Experts of a small language model.
Size: 14 layers, width 320, vocabulary 8192, 38.6M parameters.
Experts: 16 experts in each of 14 layers, 3 picks a token, a softmax router.
Below are experts of layer 11 (counted from 0) of a mixture-of-experts language model. Rows are named router (the router's row for the expert), gate (a neuron's input weights, with its number), up (a neuron's input weights, with its number) and show model dimensions 80-159. Each number is 200 + 40 x the weight over its row's rms, rounded and kept within 0 to 999.
Before each expert's rows: "mostly gets" lists some tokens that are sent to it at least half of the time. This comes from a sample of Wikipedia text that the model never trained on.

# expert 5
mostly gets: " family", "°W", " role", " politician", " games", " player"
router,130,237,204,145,209,270,205,203,222,249,138,196,133,200,183,202,180,246,218,130,202,234,207,185,263,176,175,285,221,206,223,237,186,222,164,143,232,172,276,219,207,228,164,226,219,244,223,166,210,221,181,144,209,187,214,234,231,179,205,191,199,240,232,148,228,157,255,221,186,149,257,206,221,175,239,226,134,222,235,247
gate0,255,232,239,279,258,176,163,224,285,175,222,194,160,199,246,257,212,208,255,191,218,213,229,211,159,196,211,247,160,187,216,150,178,202,204,157,232,212,114,170,227,207,218,205,149,199,205,208,185,262,148,295,267,282,235,207,267,136,220,136,209,210,245,218,139,156,183,192,190,95,184,189,128,236,227,173,243,177,237,239
up0,179,181,193,206,106,202,238,186,200,222,174,239,181,217,220,205,183,152,213,173,258,265,308,139,202,213,167,204,274,162,165,203,204,186,193,166,178,255,171,186,280,214,195,214,222,116,184,215,178,201,247,222,171,188,144,280,121,193,152,157,225,200,191,177,143,256,246,222,219,193,182,168,197,213,182,188,222,232,270,97
gate1,218,195,129,98,159,214,138,164,252,179,164,256,176,245,235,238,156,137,229,156,193,209,202,180,148,251,191,298,212,140,259,178,178,192,147,138,142,221,169,227,138,175,235,214,226,170,151,254,204,184,167,181,146,163,204,183,225,197,228,184,182,177,192,112,148,274,228,238,77,171,244,200,138,233,189,188,202,203,200,211
up1,183,182,243,210,196,249,160,240,232,177,191,225,183,205,204,261,147,165,130,139,184,208,243,247,170,220,226,251,218,220,185,230,200,195,234,146,276,187,143,151,261,196,176,132,182,297,199,213,169,216,219,219,179,248,189,223,161,171,217,210,171,189,173,260,217,148,216,123,194,232,183,261,178,218,145,182,246,179,270,183
gate2,199,193,120,173,215,222,217,170,183,180,168,260,212,185,193,165,215,174,173,171,250,180,255,176,249,237,193,261,166,195,181,263,142,218,195,191,122,174,220,125,115,232,175,223,70,83,133,182,185,183,177,135,178,238,124,151,212,210,131,281,200,250,235,202,175,207,260,191,225,156,154,207,210,213,150,225,175,195,158,257
up2,240,223,174,277,128,195,268,227,232,169,195,216,202,253,178,189,196,191,183,226,167,202,122,204,221,194,200,139,221,129,124,245,172,156,197,202,173,201,225,234,170,259,252,269,155,179,222,209,168,231,188,258,183,118,210,234,163,195,237,276,258,126,215,179,299,213,210,187,248,190,199,186,192,297,168,164,196,282,189,233
gate3,132,169,190,140,226,258,216,250,207,258,175,185,192,188,140,165,169,160,220,227,189,255,164,169,166,239,202,202,186,173,151,349,265,166,175,191,190,164,258,237,204,161,145,228,241,166,167,285,209,170,187,182,253,197,137,232,189,218,208,191,180,172,146,170,182,219,231,204,228,203,167,223,235,149,194,182,228,214,211,199
up3,189,166,276,185,165,165,190,123,303,164,219,226,238,249,172,205,230,202,251,292,211,194,196,159,201,176,206,143,203,207,167,235,254,181,171,172,195,235,206,158,215,211,276,213,198,174,222,278,165,205,159,203,200,120,176,234,153,217,253,165,195,158,144,204,323,202,200,143,159,163,204,152,175,210,154,200,151,194,210,264
gate4,239,219,160,238,146,225,223,175,211,198,201,218,190,155,207,221,230,152,108,202,188,197,256,213,219,217,134,232,181,235,119,162,186,274,172,164,191,158,196,218,216,160,242,179,270,204,235,218,183,147,197,229,122,218,128,213,170,216,214,215,184,223,209,203,215,202,188,225,232,224,210,100,208,149,146,245,164,184,157,196
up4,140,174,256,243,214,177,165,225,230,277,221,160,234,209,220,148,204,180,202,190,248,241,225,208,245,246,216,167,192,223,205,261,263,217,231,149,280,222,223,217,267,248,193,267,250,187,174,246,150,218,238,300,183,172,182,184,218,233,258,234,199,209,199,319,202,163,221,181,141,233,195,187,181,243,166,204,152,192,233,189
gate5,235,207,265,281,188,143,118,168,303,215,147,286,196,187,192,251,179,212,181,186,200,283,179,111,296,129,203,248,225,176,211,129,274,195,172,101,193,194,212,179,293,222,163,166,267,228,165,195,154,214,226,230,199,181,226,225,207,168,155,242,310,203,205,78,283,230,221,166,177,247,235,196,234,184,246,195,269,181,177,194
up5,158,206,195,225,258,230,150,177,170,165,186,187,146,147,246,238,227,117,194,209,240,251,200,201,169,191,158,251,165,209,242,213,251,225,173,88,178,145,259,188,276,253,162,158,230,254,239,220,151,190,176,216,187,90,188,171,156,173,189,246,193,243,186,170,243,218,240,195,112,179,184,155,234,257,260,167,249,205,168,169
gate6,168,198,196,220,234,213,197,146,160,246,182,188,205,123,242,181,197,130,219,259,228,224,184,248,265,215,190,187,183,259,146,233,215,189,179,205,138,194,171,148,219,268,128,228,196,152,183,161,252,122,184,134,122,177,188,187,165,208,230,247,225,189,198,200,244,234,278,226,146,188,221,187,231,167,179,232,219,182,223,150
up6,182,209,216,167,141,167,104,165,256,210,204,246,165,163,212,163,225,210,175,209,189,206,202,189,190,184,234,191,131,235,253,212,269,204,154,206,172,191,104,203,155,276,185,173,170,153,198,180,128,165,142,244,207,162,232,146,172,184,178,217,178,238,194,141,264,208,245,149,266,186,187,220,216,135,195,274,281,105,184,242
gate7,220,271,203,209,230,287,201,166,234,177,291,143,207,243,181,190,174,223,203,180,152,163,164,296,284,175,133,264,203,155,170,160,262,169,203,160,163,175,175,219,191,256,176,224,177,124,250,122,166,175,261,163,142,145,159,155,242,189,220,305,254,200,231,124,191,234,232,233,208,265,169,247,245,241,206,246,136,223,178,254
up7,235,195,299,156,183,156,261,248,217,225,234,220,171,222,223,221,156,242,240,189,165,207,215,131,236,170,190,132,199,262,192,229,162,138,158,286,162,154,156,204,135,217,241,176,121,185,223,175,148,158,234,137,265,179,171,208,247,149,211,175,290,181,184,206,226,247,204,196,212,234,219,233,161,164,236,234,237,190,112,297
gate8,184,204,195,189,162,176,246,207,163,234,228,271,179,101,236,182,180,174,158,135,154,277,210,211,223,215,219,186,161,251,185,236,210,179,187,124,200,239,308,200,258,192,150,226,232,209,227,242,131,224,225,190,148,184,151,202,195,197,194,143,157,246,161,162,228,253,247,210,131,232,224,149,194,231,223,188,179,212,187,262
up8,263,214,161,181,219,214,150,181,201,258,146,167,148,130,203,219,178,181,213,199,175,225,247,217,211,247,161,224,179,190,183,190,200,225,168,267,210,159,204,201,200,190,258,208,207,191,215,148,181,245,220,202,185,253,161,209,222,267,174,123,168,198,252,226,209,249,189,269,153,241,185,221,140,247,197,186,170,193,126,206
gate9,226,190,246,229,168,194,195,225,147,201,236,295,226,162,249,179,212,227,234,212,156,207,150,208,235,154,205,186,180,247,252,196,184,216,226,149,187,174,232,188,206,272,225,158,168,175,142,241,116,242,188,203,272,213,219,203,159,196,227,192,241,225,176,200,236,240,208,162,186,239,186,217,177,151,260,192,167,218,251,187
up9,215,209,201,225,188,144,137,210,213,172,249,325,307,206,283,224,246,193,198,227,185,197,157,194,189,220,163,225,205,222,245,206,150,188,153,168,104,156,152,144,205,279,184,140,146,163,204,264,139,236,165,197,184,179,189,216,132,216,223,187,207,291,192,196,178,246,182,219,244,227,248,139,185,166,241,184,232,190,198,192
gate10,274,232,290,196,173,209,216,168,196,189,169,169,199,220,182,168,193,179,188,195,209,180,263,173,219,243,231,230,186,226,211,163,209,175,133,255,193,157,158,182,162,193,214,230,169,237,235,216,225,199,207,201,300,156,208,153,165,235,193,190,181,232,142,228,207,257,235,179,135,240,187,231,172,226,183,153,352,161,213,292
up10,189,168,175,170,256,228,160,150,214,169,213,216,258,162,170,251,232,266,156,186,203,192,196,202,173,200,210,302,253,172,189,165,129,220,187,201,189,173,225,192,167,227,261,162,181,227,271,240,235,177,260,195,180,187,124,168,193,260,182,262,240,142,188,199,229,175,266,159,158,240,211,189,242,204,168,216,150,184,175,138
gate11,174,240,174,256,176,234,209,229,96,172,176,161,257,140,247,197,248,165,95,159,236,272,218,270,217,203,234,170,155,173,202,151,164,233,211,121,138,226,154,291,133,131,184,255,171,162,174,225,140,189,174,197,168,188,196,147,146,146,225,187,230,233,134,177,242,239,159,300,199,191,173,209,198,189,176,209,172,246,200,139
up11,139,242,180,246,200,218,256,149,183,193,191,177,251,167,175,184,208,192,150,166,157,124,226,250,148,257,86,190,176,231,144,337,207,203,182,201,226,224,132,183,217,266,197,202,202,162,176,230,269,228,230,135,232,217,189,157,164,213,233,176,181,235,165,311,159,262,262,133,216,170,192,263,297,139,195,183,186,198,209,200
gate12,182,179,149,291,163,229,237,223,171,145,201,208,179,251,177,138,151,125,150,152,235,190,250,242,221,175,206,171,183,205,192,77,243,275,269,182,215,225,248,149,188,199,223,175,249,225,170,179,200,175,153,221,165,171,181,236,196,191,237,148,237,303,234,196,170,165,185,184,209,271,265,272,167,234,131,179,263,180,173,196
up12,220,238,175,204,225,184,178,184,261,112,209,201,258,226,216,156,198,138,179,235,267,224,219,241,240,171,213,216,191,158,210,215,176,257,244,220,184,219,155,234,238,147,174,152,231,173,242,176,163,244,145,204,195,263,200,264,188,256,237,197,221,216,217,221,200,223,159,201,207,298,193,234,182,257,198,177,221,183,149,178
gate13,234,182,175,192,115,181,244,262,221,173,197,161,216,220,185,184,253,237,163,160,216,212,246,266,217,178,218,193,181,205,263,184,164,218,195,216,296,196,224,205,166,252,176,171,172,131,168,136,188,180,213,227,210,232,252,234,176,174,229,309,208,177,153,212,223,195,195,179,202,224,240,196,240,208,203,255,248,133,180,118
up13,188,209,197,181,206,182,245,210,216,235,173,212,180,130,237,157,157,228,231,156,204,212,157,209,219,123,206,210,195,187,206,228,215,199,143,235,270,182,266,162,172,166,226,207,173,211,193,252,191,179,266,201,132,144,154,139,261,224,190,205,124,251,212,220,164,155,249,303,182,181,196,212,166,188,201,188,145,226,135,173

# expert 4
mostly gets: " against", " named", "\".", " include", " by", " called"
router,169,219,244,177,179,233,189,244,247,175,168,240,137,228,171,201,195,226,215,162,212,262,206,192,211,178,179,233,225,203,207,222,232,142,189,185,258,197,250,247,193,215,228,242,220,257,207,172,232,220,217,153,215,210,258,209,195,189,183,137,298,219,205,153,204,176,249,178,189,177,229,224,180,133,193,148,160,238,215,224
gate0,192,184,208,207,242,230,196,191,224,236,152,237,160,201,211,208,211,167,205,184,289,156,230,187,186,215,237,171,199,175,210,168,198,151,201,161,168,176,149,203,170,206,228,161,221,201,249,234,207,255,194,187,269,212,211,264,185,188,258,128,185,208,270,214,197,207,225,209,260,227,234,241,205,166,217,191,230,215,183,213
up0,234,167,202,205,148,217,175,233,252,164,210,272,206,234,201,199,269,196,157,235,259,165,237,200,185,207,236,202,165,137,278,169,138,108,197,203,119,187,246,226,126,258,209,230,189,214,260,223,169,215,190,217,226,242,141,116,200,278,138,115,277,201,240,215,191,178,187,136,215,111,157,235,180,207,178,177,259,199,183,222
gate1,227,238,172,242,226,216,195,167,132,200,227,217,169,183,217,184,228,140,192,149,186,150,181,267,176,224,153,253,170,197,211,222,219,233,242,172,180,232,163,223,192,212,237,235,153,188,134,183,139,169,156,192,229,226,156,232,176,184,135,229,144,198,220,208,201,264,215,154,187,203,206,243,143,259,230,153,213,192,213,164
up1,246,145,219,204,242,215,194,226,242,173,243,155,228,167,220,224,306,134,233,143,262,132,245,219,181,156,188,203,143,162,207,165,214,213,247,129,253,187,184,215,179,215,173,149,178,169,156,215,231,226,202,301,197,219,150,270,210,230,184,181,200,174,173,206,163,210,272,194,224,246,159,229,161,251,254,239,189,173,186,159
gate2,190,245,172,178,189,156,256,181,138,283,235,221,186,185,267,225,229,244,158,180,159,149,196,163,214,200,193,235,195,160,250,182,194,202,245,167,172,222,148,207,197,163,164,248,256,175,144,136,219,234,125,227,150,245,257,242,178,187,163,196,243,296,236,252,169,253,187,190,222,315,167,264,132,217,142,211,239,236,151,186
up2,221,171,162,280,204,212,187,226,189,178,189,195,108,260,206,226,216,219,224,233,99,165,212,311,176,178,269,169,188,241,222,266,229,208,225,214,164,156,227,193,180,186,135,170,190,163,172,260,160,221,231,248,182,246,231,174,211,256,225,223,285,150,218,92,245,240,180,202,143,171,202,145,258,85,220,198,156,184,176,241
gate3,225,172,204,166,183,217,251,242,259,222,206,172,194,174,291,184,215,238,230,200,181,192,218,238,200,216,157,300,152,179,204,205,118,183,194,208,143,204,217,145,142,225,237,172,211,235,254,153,228,130,109,141,170,181,201,162,250,199,196,167,182,206,219,205,172,177,110,219,241,193,206,178,195,156,234,296,256,192,179,134
up3,133,199,207,259,163,174,228,223,157,201,206,200,202,233,240,165,224,175,210,211,188,256,216,206,125,180,261,269,172,243,193,173,223,209,175,152,143,252,147,254,274,228,133,184,168,257,209,212,160,140,236,209,199,199,242,243,211,196,170,208,185,143,142,174,223,196,193,208,213,180,248,236,247,200,230,145,156,133,163,184
gate4,252,168,182,210,181,159,286,199,91,171,261,284,185,214,256,177,157,226,194,160,236,157,197,207,181,221,105,107,175,242,229,242,161,178,293,256,208,220,179,198,124,206,231,192,194,191,220,207,172,197,158,169,141,182,205,252,209,185,209,199,215,151,257,230,170,231,125,155,236,250,168,178,146,233,154,234,221,188,188,174
up4,158,205,170,184,187,216,188,234,199,212,171,143,173,220,201,191,129,120,207,223,179,221,228,202,216,182,172,207,226,212,197,269,192,217,189,185,165,212,201,146,163,165,165,141,168,199,259,192,248,227,259,199,231,216,210,172,189,181,154,160,158,228,241,194,201,189,225,211,167,216,196,216,275,191,174,274,121,161,166,227
gate5,183,152,269,198,201,244,217,162,135,174,171,88,176,191,198,142,258,173,175,181,244,234,292,124,188,231,216,208,195,223,200,126,168,203,186,125,212,196,222,248,223,229,223,193,183,200,156,248,182,197,165,204,224,229,175,187,276,273,174,212,193,240,190,199,236,114,223,252,75,207,222,207,195,132,227,204,240,105,162,209
up5,235,222,206,184,245,258,258,222,222,233,182,321,147,216,141,176,187,220,226,192,149,222,120,187,212,147,154,216,199,110,219,265,206,254,219,292,215,187,201,173,110,189,177,210,206,217,181,165,153,191,177,119,168,188,294,266,199,151,186,203,174,222,163,218,126,221,161,142,297,201,140,168,216,248,162,204,202,188,211,173
gate6,194,147,262,235,192,143,218,168,255,186,156,222,248,168,224,165,184,193,244,274,138,231,287,235,205,139,144,216,169,255,195,218,211,154,168,255,176,148,222,224,222,281,255,229,135,178,207,210,189,227,216,201,190,189,234,244,218,216,178,164,188,170,208,197,213,120,188,236,84,241,231,266,188,202,188,166,229,230,170,294
up6,150,176,199,242,202,209,245,221,212,145,168,175,213,245,172,154,229,156,189,136,220,194,195,156,222,232,232,212,232,222,209,228,174,276,182,179,204,165,224,139,186,226,170,199,262,192,148,183,246,91,212,174,237,199,222,205,260,242,181,121,186,193,258,142,202,96,179,175,172,63,162,147,216,220,168,175,147,149,217,198
gate7,213,209,219,315,138,140,221,228,209,127,200,247,225,244,215,209,195,185,163,219,174,228,120,192,194,96,175,163,186,170,176,229,205,163,123,200,190,310,228,192,205,251,234,278,191,198,259,160,141,235,193,201,211,229,224,197,177,195,276,199,214,199,224,145,212,183,189,165,302,260,159,191,184,186,136,251,197,178,232,146
up7,270,189,160,241,262,197,278,209,220,159,181,285,201,310,211,221,180,200,182,163,175,167,163,170,160,169,197,162,188,221,211,185,208,175,207,222,182,243,256,144,164,274,299,198,228,192,164,191,191,114,182,232,219,238,177,135,158,178,184,198,196,265,176,233,150,194,192,210,292,214,228,134,176,191,237,161,205,187,194,181
gate8,249,216,175,231,157,189,220,183,205,216,207,218,233,163,203,188,173,149,196,223,192,167,242,251,223,219,203,168,201,225,298,224,119,224,225,232,97,205,181,197,214,233,157,243,177,153,171,211,234,201,234,240,179,207,171,216,184,199,207,130,213,176,169,150,198,283,220,176,235,274,204,196,186,203,213,171,265,202,178,109
up8,219,259,134,224,144,203,271,182,193,205,259,156,150,178,195,241,170,193,124,230,241,183,164,203,207,240,208,226,231,193,215,197,186,146,194,182,155,246,166,186,175,158,217,216,193,84,238,191,180,239,228,232,203,163,261,156,179,165,191,240,194,192,198,208,203,187,164,208,188,219,151,201,150,242,215,232,246,123,179,131
gate9,237,164,227,207,184,248,223,188,152,190,236,157,164,181,134,145,249,208,186,261,216,239,215,205,192,132,227,241,191,204,193,171,249,221,184,227,226,293,188,178,212,203,226,169,212,209,172,204,157,249,178,251,231,249,236,254,193,238,173,219,227,213,234,174,185,260,157,165,255,232,261,222,259,190,189,194,188,213,197,202
up9,168,197,173,179,260,168,113,227,240,251,139,223,178,232,280,204,265,190,181,190,198,96,173,184,200,222,252,194,182,184,221,263,157,183,183,188,272,175,159,160,141,270,178,302,218,200,249,114,331,203,162,180,197,109,127,166,247,174,235,229,150,195,271,197,201,183,269,171,190,167,189,249,196,196,235,166,235,138,177,224
gate10,238,235,239,174,231,220,196,211,142,155,175,126,145,275,211,198,198,256,202,170,168,205,226,169,231,228,260,218,244,190,246,206,222,200,193,187,163,244,231,192,176,213,227,224,253,238,196,194,165,211,256,210,212,267,215,193,163,155,224,223,224,199,102,212,220,167,200,210,210,207,191,186,212,245,217,153,129,223,185,194
up10,189,134,164,137,248,257,221,181,186,205,238,234,173,200,292,151,231,154,153,212,238,180,206,130,212,202,262,240,236,209,208,239,144,218,205,155,188,211,227,187,199,229,248,255,267,163,196,134,184,245,168,148,255,225,112,124,200,120,224,228,203,204,237,248,225,207,159,106,212,231,185,224,200,264,214,212,141,190,233,189
gate11,199,236,188,216,81,185,238,172,280,243,255,232,262,217,156,182,169,251,215,243,262,192,234,216,262,186,180,259,228,188,228,213,193,169,235,198,243,281,173,181,244,157,197,145,205,241,170,212,164,74,128,179,214,146,120,219,201,169,150,195,209,214,143,109,206,230,240,184,212,157,112,174,201,195,213,140,236,246,210,262
up11,185,125,270,170,176,144,172,207,141,269,153,169,137,207,192,214,200,219,249,214,214,139,249,199,144,224,181,268,230,155,203,175,173,179,206,197,188,157,188,250,262,184,202,249,186,183,215,214,207,252,232,144,230,301,282,154,266,151,173,169,196,204,204,234,191,166,176,135,117,164,251,168,216,184,244,334,208,203,194,250
gate12,202,254,180,174,187,173,165,219,147,243,161,254,147,233,189,215,219,233,203,161,173,210,164,223,200,195,164,200,223,242,183,237,127,179,185,202,205,188,223,212,214,208,177,185,202,198,206,173,247,236,148,177,165,189,183,219,202,186,213,223,208,221,196,211,175,228,205,205,304,144,178,191,137,140,215,167,258,174,117,177
up12,249,189,257,206,112,187,214,248,273,142,194,153,195,187,174,200,180,182,206,227,147,152,144,267,240,148,239,174,172,130,221,155,293,264,161,190,159,228,262,283,156,221,265,291,199,230,233,249,183,147,198,223,157,156,177,205,168,179,192,209,225,242,170,139,197,166,230,221,199,146,179,229,239,223,187,177,225,140,187,237
gate13,238,193,196,204,173,211,121,285,289,192,163,285,183,222,169,220,256,216,159,186,207,186,188,194,217,208,224,188,233,205,212,164,179,182,116,201,208,159,207,152,204,244,190,146,272,189,148,278,212,149,147,232,231,277,177,261,186,198,196,164,182,230,206,248,240,300,202,169,237,148,161,114,184,131,260,162,192,209,223,168
up13,179,126,202,166,245,188,226,123,198,236,206,197,149,202,235,181,241,209,208,180,157,212,216,144,146,198,184,188,287,200,204,239,233,162,227,186,242,230,222,210,252,212,273,181,258,210,241,146,213,194,188,235,281,232,178,216,176,307,169,142,190,188,145,218,171,152,174,261,214,235,198,270,176,228,157,182,226,143,172,109

# expert 14
mostly gets: " has", " have", " been", " would", " they", " had"
router,169,124,233,139,159,260,167,220,179,189,175,217,192,225,223,201,276,176,236,180,245,231,225,170,210,169,230,253,197,175,245,185,168,150,190,112,249,238,200,215,253,243,178,180,183,267,158,195,202,260,233,178,186,237,243,271,196,185,176,201,222,250,217,178,222,148,219,164,161,234,228,200,234,197,246,185,202,264,231,218
gate0,157,144,274,176,143,253,175,163,228,266,147,204,198,229,206,186,127,198,237,146,254,228,210,151,133,182,267,209,134,142,264,120,269,244,198,221,133,215,190,164,211,236,210,208,242,207,221,214,144,143,152,212,141,201,210,258,213,158,266,230,228,217,121,164,174,160,139,241,171,195,217,171,204,239,228,193,177,188,184,220
up0,152,147,221,235,220,261,160,156,202,206,226,232,221,199,168,205,207,241,132,200,218,134,172,212,124,196,245,198,176,202,228,176,216,223,239,170,202,197,146,187,155,297,263,127,198,208,230,194,269,168,172,169,149,217,198,223,160,224,269,248,193,196,221,262,121,189,172,211,137,205,177,162,199,216,319,227,227,191,197,172
gate1,152,104,267,167,226,142,237,199,189,166,168,254,211,191,195,225,232,141,182,217,212,205,281,195,159,162,156,228,150,96,221,210,154,273,286,246,168,134,242,154,238,174,249,227,185,133,150,168,147,182,246,219,154,217,189,142,255,248,203,154,156,190,203,186,179,161,175,125,152,171,211,191,177,207,205,248,207,268,153,165
up1,129,211,190,224,219,184,223,196,158,134,218,173,238,189,217,285,224,124,141,242,180,201,218,201,119,211,175,247,167,229,263,144,141,226,199,197,195,138,151,102,215,231,251,168,123,190,170,162,147,171,191,166,175,245,184,185,220,262,278,230,226,223,256,251,161,247,218,181,225,257,193,213,189,232,217,242,249,223,112,169
gate2,319,239,176,183,229,172,178,183,180,245,186,131,189,171,184,217,220,269,288,221,140,191,109,184,175,205,236,216,146,184,223,250,119,254,234,231,201,207,237,251,182,276,185,225,217,198,271,152,229,196,194,186,111,126,167,164,156,237,201,257,193,260,210,189,300,262,215,222,197,228,172,267,152,202,152,190,257,183,227,164
up2,204,140,170,192,171,147,254,245,196,241,168,240,194,135,230,222,188,209,164,144,234,226,177,134,147,192,195,243,186,203,289,163,201,109,179,184,131,188,175,136,217,174,182,198,248,225,245,164,148,268,190,155,207,198,268,152,201,150,104,173,160,165,189,204,167,165,195,192,161,200,254,199,221,174,211,188,126,189,320,250
gate3,154,159,237,227,219,261,188,114,122,201,172,208,229,132,208,157,170,249,171,161,141,205,225,288,169,236,169,121,143,182,190,270,163,244,238,134,239,227,220,196,231,125,200,217,173,237,184,210,242,183,202,194,177,143,207,124,194,146,239,139,192,204,253,255,199,163,242,176,168,188,201,164,174,228,171,190,250,279,182,211
up3,171,98,175,217,181,222,141,117,179,141,172,173,188,190,230,224,236,139,152,163,182,175,106,258,122,258,227,220,140,237,228,240,235,228,271,147,155,205,207,242,204,215,267,173,228,171,216,196,256,196,221,227,184,181,218,188,138,197,176,164,115,217,253,204,161,234,229,223,170,235,134,197,130,204,228,181,190,246,172,207
gate4,189,134,217,236,212,191,269,202,309,226,199,183,80,271,241,232,277,176,163,128,179,205,229,127,243,182,256,151,201,231,177,188,197,251,209,190,188,209,118,258,190,119,233,202,209,218,221,195,152,184,162,267,189,118,179,207,222,183,167,206,223,170,139,176,238,231,247,204,220,229,132,155,295,135,158,125,237,216,169,223
up4,224,246,153,245,152,197,227,230,155,216,229,240,299,171,133,186,150,274,225,314,278,275,207,219,219,217,208,193,222,203,252,207,233,114,201,180,284,228,257,168,189,186,164,183,167,225,198,186,254,239,206,172,208,191,214,216,189,184,191,144,184,306,153,157,227,259,174,220,165,132,237,227,220,240,279,305,130,169,207,185
gate5,229,169,256,229,264,235,197,226,211,168,222,175,125,241,215,210,203,163,166,147,252,224,237,209,194,151,170,187,134,165,188,189,180,220,256,177,239,172,200,187,170,205,217,158,145,109,215,216,212,208,203,184,170,162,147,216,244,227,238,191,258,226,163,159,177,126,220,233,179,246,148,135,217,241,94,284,160,214,192,169
up5,235,157,247,140,174,242,209,172,231,232,229,162,166,177,179,210,302,178,201,150,176,200,227,168,227,188,250,190,214,207,182,170,192,186,242,163,166,91,219,222,206,268,197,230,223,221,227,138,180,194,146,82,183,287,223,209,234,173,110,223,146,219,260,228,277,209,201,198,218,248,223,217,187,240,211,102,168,168,303,218
gate6,248,278,220,204,176,192,258,211,180,233,255,137,228,198,175,187,65,220,205,164,208,215,223,246,214,255,131,195,216,149,99,230,236,244,202,266,156,220,270,184,244,157,220,164,258,189,249,226,217,145,204,143,185,112,159,117,223,241,129,219,162,282,209,245,129,245,196,273,203,191,176,179,137,202,176,261,131,208,143,201
up6,133,96,200,250,189,212,185,202,200,232,217,236,121,256,208,205,305,211,162,195,153,139,254,185,212,105,251,157,253,201,185,201,181,177,135,213,245,222,127,224,218,202,207,194,132,183,139,191,211,198,204,206,185,234,233,249,148,144,248,184,231,148,173,209,217,104,180,141,213,163,249,187,221,172,212,120,263,201,220,196
gate7,236,148,157,211,252,202,235,261,128,143,301,209,165,203,150,155,263,180,210,186,193,132,174,172,221,164,272,205,78,153,167,174,219,191,203,192,242,224,261,261,150,103,207,254,183,130,166,157,143,130,219,221,175,160,196,262,244,157,155,119,150,202,213,188,192,172,153,210,194,163,251,106,179,242,157,198,174,103,106,175
up7,157,152,194,165,288,247,213,157,206,200,220,182,187,269,192,293,173,199,181,218,185,153,202,268,190,198,302,216,279,179,188,152,225,217,158,236,139,215,221,254,241,205,158,175,169,205,245,189,233,253,145,132,168,219,242,223,181,278,153,229,138,236,212,257,232,140,212,199,117,200,135,198,264,128,214,234,247,192,145,148
gate8,264,160,139,191,147,258,199,145,145,157,173,123,229,191,245,209,282,254,201,205,183,175,208,119,150,216,210,214,166,201,228,208,179,243,172,152,118,170,194,184,219,173,183,196,241,161,141,182,244,105,225,230,185,196,208,247,209,157,173,213,147,183,129,233,192,124,247,206,239,228,168,170,221,145,168,173,224,145,215,186
up8,253,209,149,197,301,219,206,162,222,161,232,197,241,198,244,230,183,192,148,173,202,194,151,237,146,160,195,229,275,200,207,251,156,240,182,194,245,218,249,166,186,230,264,205,285,213,284,181,260,181,152,148,192,175,137,195,194,200,224,181,183,238,222,270,219,154,246,225,217,226,218,221,154,220,241,237,234,153,195,220
gate9,175,112,169,192,204,160,184,231,201,292,205,203,219,289,196,267,188,235,159,237,164,173,175,174,208,163,234,168,191,229,201,141,237,246,178,224,205,187,171,197,191,186,273,173,162,214,216,209,148,234,274,194,145,157,204,174,154,153,181,215,206,209,195,124,194,199,163,183,245,199,148,116,180,166,172,165,235,193,177,165
up9,187,145,180,185,201,133,270,181,150,116,232,226,209,224,201,161,165,180,216,180,216,267,223,186,188,269,208,187,166,170,247,206,240,267,208,238,194,219,144,214,174,232,216,180,153,214,196,198,181,162,235,148,192,187,167,228,203,239,207,222,227,193,198,243,240,180,297,203,145,229,161,236,215,193,226,215,201,121,220,190
gate10,200,148,196,149,220,172,232,221,148,199,169,250,260,248,231,224,206,205,174,169,282,200,150,162,196,200,276,195,161,195,291,195,172,245,256,183,223,204,170,165,202,166,196,185,239,192,106,169,182,233,206,185,203,164,212,166,155,176,150,202,234,235,175,181,287,224,144,204,212,247,228,227,163,155,233,209,160,196,245,146
up10,181,196,151,189,175,269,187,235,184,151,142,218,221,302,220,277,190,205,183,265,172,206,236,225,240,138,235,196,150,200,196,248,198,236,164,172,190,153,197,123,124,177,206,182,193,172,223,195,235,223,183,222,216,103,142,157,223,233,136,203,174,149,252,171,233,221,152,201,181,193,201,182,248,174,154,213,232,140,226,175
gate11,216,238,206,183,188,287,233,212,153,159,157,222,183,189,237,247,156,142,251,192,128,189,170,143,204,178,213,235,158,174,169,196,198,188,183,270,178,203,187,167,264,169,188,198,257,178,211,260,214,172,200,131,212,225,175,175,209,165,188,219,216,147,190,163,160,217,140,198,257,169,144,157,251,221,281,173,236,227,139,313
up11,236,228,174,254,208,190,161,170,279,221,209,185,198,193,239,219,210,208,233,280,250,214,168,180,164,149,233,180,223,126,167,185,178,226,225,126,237,245,256,158,222,200,263,230,194,217,196,182,251,207,226,294,188,292,167,130,217,147,165,259,162,194,197,164,203,180,171,163,129,194,223,125,145,185,217,236,168,215,258,183
gate12,219,226,158,221,231,163,274,233,199,213,239,244,190,229,248,244,199,143,158,139,214,201,165,256,168,168,205,83,175,245,204,208,204,178,206,152,177,263,177,241,200,235,159,234,131,184,217,130,146,227,265,163,168,174,200,246,235,242,251,217,230,202,140,212,195,178,242,268,197,175,192,205,213,220,152,174,191,250,143,223
up12,223,285,145,239,182,218,207,186,221,171,205,276,211,111,235,230,183,182,134,211,237,231,170,232,204,233,256,292,223,206,191,138,181,188,152,160,210,215,218,147,215,188,152,130,215,217,234,205,217,208,197,89,241,256,196,126,189,103,136,167,162,187,180,213,273,178,186,175,186,223,230,233,263,214,194,119,228,279,250,195
gate13,214,206,205,193,228,177,193,168,253,193,203,201,236,242,198,224,225,219,215,218,214,199,257,162,275,269,137,294,235,241,220,180,198,211,209,120,217,180,216,195,177,124,147,184,194,226,173,224,245,304,132,247,188,191,193,205,218,144,227,164,248,194,255,170,289,259,209,201,233,194,166,163,164,254,245,152,133,276,173,196
up13,148,210,211,188,264,169,167,137,161,197,191,228,218,272,254,283,238,159,189,191,224,195,157,205,205,214,193,181,208,237,217,106,195,206,248,147,151,115,128,218,215,193,152,172,157,261,205,213,231,244,175,237,146,208,253,283,224,209,174,201,238,202,195,178,232,290,168,133,258,201,164,207,172,242,203,208,142,272,141,196